Weights of a small mixture-of-experts language model, trained from scratch on English Wikipedia.
Training: a variant of Muon for the experts, 702M tokens.
Below are experts of layer 3 (counted from 0) of a mixture-of-experts language model. Rows are named router (the router's row for the expert), up (a neuron's input weights, with its number) and show model dimensions 0-127. Each number is 500 + 40 x the weight over its row's rms, rounded and kept within 0 to 999. Numbers have three digits each.
After each expert's rows: a language model's description of what the expert responds to. This comes from a sample of Wikipedia text that the model never trained on.

# expert 3
router:544488523525470479559529490485545555489506555507489429471474473505534521511529470447486473508556556514556535540464399520493568535496464551521539476545544509454499463482495488507529457506511525487471470542510549487484470462437544495470534545574527504519525525504466550463539460519553403473496491377578478553550506499524530441533483478409422524448408540497515491483458462444486478571457
up2:516501519475488495485481529427501511504505442536530416536475494486535503483564520480480532591471479512473496538452460504515511503495518569442486509490450474514512418482510484494537449470513574469528502446446457424544549554567539450570522503393441428534491583472526519509466534567560539440573548552519509555443463488466508493449498472515533499520455495580491491552496492480476428519549
Forms of be and have, plus not, also and -ly, right after a subject pronoun or who/which: was, is, had been.

# expert 62
router:545486524514531439544547477455572538491494516487465461437532528530510561473593522492557469456512560484498474542504447472452559543536468517554520451550512497468541450477479575554489538474430535432486477500548473531456451435472508467524581570562539528517472538472470559455488457539552462464446463456520479556510497520522549468532486425458451516466492521557540431479555460495498478530456
up2:513428605512477460538508541489560472557518485492522443500568503532474572494448565467476481474528547517511461539565529535534543536498490545500438472521460453531465549426413579481510528432502502431455505563558433441453465446494467486428533582522513511539491514460552527479468504490544460531488510443505519525488552503489522421469525524463493488488474557510464499507529474479518544521414
Function words like his, her, their, with, as, some, local, several starting noun phrases, plus stray word starts like own.

# expert 32
router:447467546545508521520475488492544506489474546446432461428514486552510509433490528480542453476491597509514429532521442511485564576576458568460568484492576468487517522480490548581531514393502563395495482503504486534474478526503484498574513488537542458528532485492483528472491485501542502471456498459581450561485463533490532427508479427493523513453483507498510475531575481506538454518463
up2:587487513576478513521440524501473511605468459440564514410479522551524516483456495512515381501609430456442492505461468525437503499463504580512531508537510462499442584548497504530511438442530492452473575471526456545508520450544523490513494516498478519478514500498495472408488537473492525511497566488558488501469493451481508541557446473491470475538512477568510481448528502546542498514508
Inner pieces like ark, ast, outh, ary in split words, plus all, various, local, area; e.g. m-ark-ed, milit-ary, all.

# expert 38
router:553486523512522439537539480453570536488491511489466460438538526529512564473584520494558467460510557485498475540510452478453551546529466512556517458547507496468539448470475577553487540482430538432486473499544474534461445438471508460520581570566545525509465538476469569450486464537550462466439457456516478566510494519520550469527489427456454518463485521564535431481553451498497476527452
up0:482564557451453500510475481484516527490531505513496512486568522454489488533432501537454493489560456490423434537461514462496480536499561441492484457497555506470516510542453539449462461491502462605533530563489468515520532462593523470489453523450551534549465464560420490514468425554455512531435460506497476432534520567479511384486526432531405495477458482515537517468511500508536505527486
Em dashes, zeros and digits filling cells of wiki tables such as minor planet or sports statistics lists.

# expert 63
router:505489517568487445570552508448544509524511506472465490482546549527479518471531567470505515491530579487494447525467465437460555516533503485592506466510458545492535480468462534532545517493467526493469473500581519543461510464432518508482573551529511570588463547514434502487429498528452420470457394381461490521541529555500496465532511434502449522486490487517546425472508474483505526522493
up0:509456544515441526437484495528503477595493412535552400512540500511447514478486507471472457518540475541512503542459525486493493489490510446554458582513448569446508503497424579426528572482480518467551435598525528455480610526496548514550512455455443469480552407498449476546474489504474480540471507518472532516495514495506459513448518576490528507506488455477533518527478516470513520472539
Opening prefix pieces of words like con, pro, un, In, trans, de, often after the or a quote: unexpected, conquest.

# expert 36
router:498473627482494433519506472507564587516450608486481404463534471530471495414487517475512482492547478489533466505501463452482572514517433483501483486565522507466534513491497546541551484493474505448525447538519494547433494418477600498546527525616477485516519510484488548497505515540550448527485508458555448531526510495501512429538484503481468565445470495495498494494539462447496507554465
up2:481510492503530469504457524562480520577463541520534473501526494510513510438529465476428502525501479436523428542530507479513467491482594502520430455451508501462524475509485530587473441434496537476593444448475512528560515452475531528491508523438533457451533528502548467500521535455475593532469575539403509450479563449470460498561542504562563527559535443475507533461531442503503456482489
Coordinating and, or, commas and copular verbs is, was, are, were joining list items or starting predicates.

# expert 55
router:487475565495526453573471495422548589473466466507464499442560547514484528480507514424471545483536502519511459536521418468408551478571524511497458497547503567524497479512486539520567494484463557499508540555515517460473421494451520491507542566495560555490452463511446597457509471498534491509461494392468483539499452526560529507529499444527509465475508503517480436485549483474541479571448
up2:492564489563454555500501432490514499500512438569567510503532511435501561461465472537461520544533520518466594467575552494496481473457540507450594579527492527469524422568504548490531583513568462408478437479487471440462499431485449530498487437555497512462483506464467479496485486470506459499504531448520545516484397487512488556462524490483518521509511524542477526472559476532442539506487
Word-final pieces like ment, hip, um, ation, ivision, plus government, team, National, often in political or military text.

# expert 19
router:530458489529562485525449540454509528513483492513454487497485529557515604437542500468528478469535483455530537521546496481465532543586521559565462505537555440474510452473471550524484549502485523406439473490501533478477444460433520433550532573579526489524554531529520479450506507500497526524397475495492494500495473520488593479516524398511485473473481551562512459495556480446440499513439
up2:455486456533468539488513523525534611485507518501498478477523473433432477472460505526497547511538409402512457514445502522467472495544522463570515515424492522506513514505475519569489496497490466485457494482529479550560532432490467484567457458512483524486563426501562463546450507485486479557535491440436580484583475521476492516575573581575451504523477498534497522481492489541525425464548
Last digits of coordinates, years, and postal codes, such as 38.8988(9)°N, 185(0), 192(4), plus degree signs and ordinal th.

# expert 1
router:552486527510528442541541482455568538488488508489465461435535520526507563482591527487551474460511560480499469543513449467458559541533462510556525452547508492469540452467474578557486539485433539429485476502545474534461449438469507464523586572567541530509469536472475569455489462540548462466444463456516477561513491524518548468527489426457457521462487520557539432484556459499500473529458
up0:491406534523475467577540508466500517467465495500517450435464534512517560449522470550511452405454510516503523506447484535510470532533506522500441534556555481480562519462435547609472501482467485491491479520495509502497469470480551517538493612520478444513464477458465456487525502484461531511430520464449505501489445549517582468548538497518406535460463462524538544470476390476539515511433
Single-letter or short word-initial pieces like L, P, B, A, Ass, con, often in tables and sports titles (Championship, Cup).

# expert 61
router:490481546490528471627497529518508583514470520477408463492517448501502592481562515472538491478509579495465471456522444512479498506515475469551472474562475435470515459421465533502471552505516547516525544551540514486458451483488488489521559499519515573529432502442497566497489518551555464515432419432575513517554519509575513499520516410491507502443460507512493481421474497448471498518508
up0:518551494515466465445521523524560507523547473482524496580527511526591508466490553543442466539484474486441508524507511492544484535478424475511505526493466489467428497544516518472539518600489522512510532481504486479562493420484488572538403447518419523468484477434515515513487475427486423419499439564462473467527482519571551444474576475548560547478488501449529523473505528506551431536519
Accented or capital vowels inside names and abbreviations, such as ó in Vildósola, á, é, O, E, in tables and lists.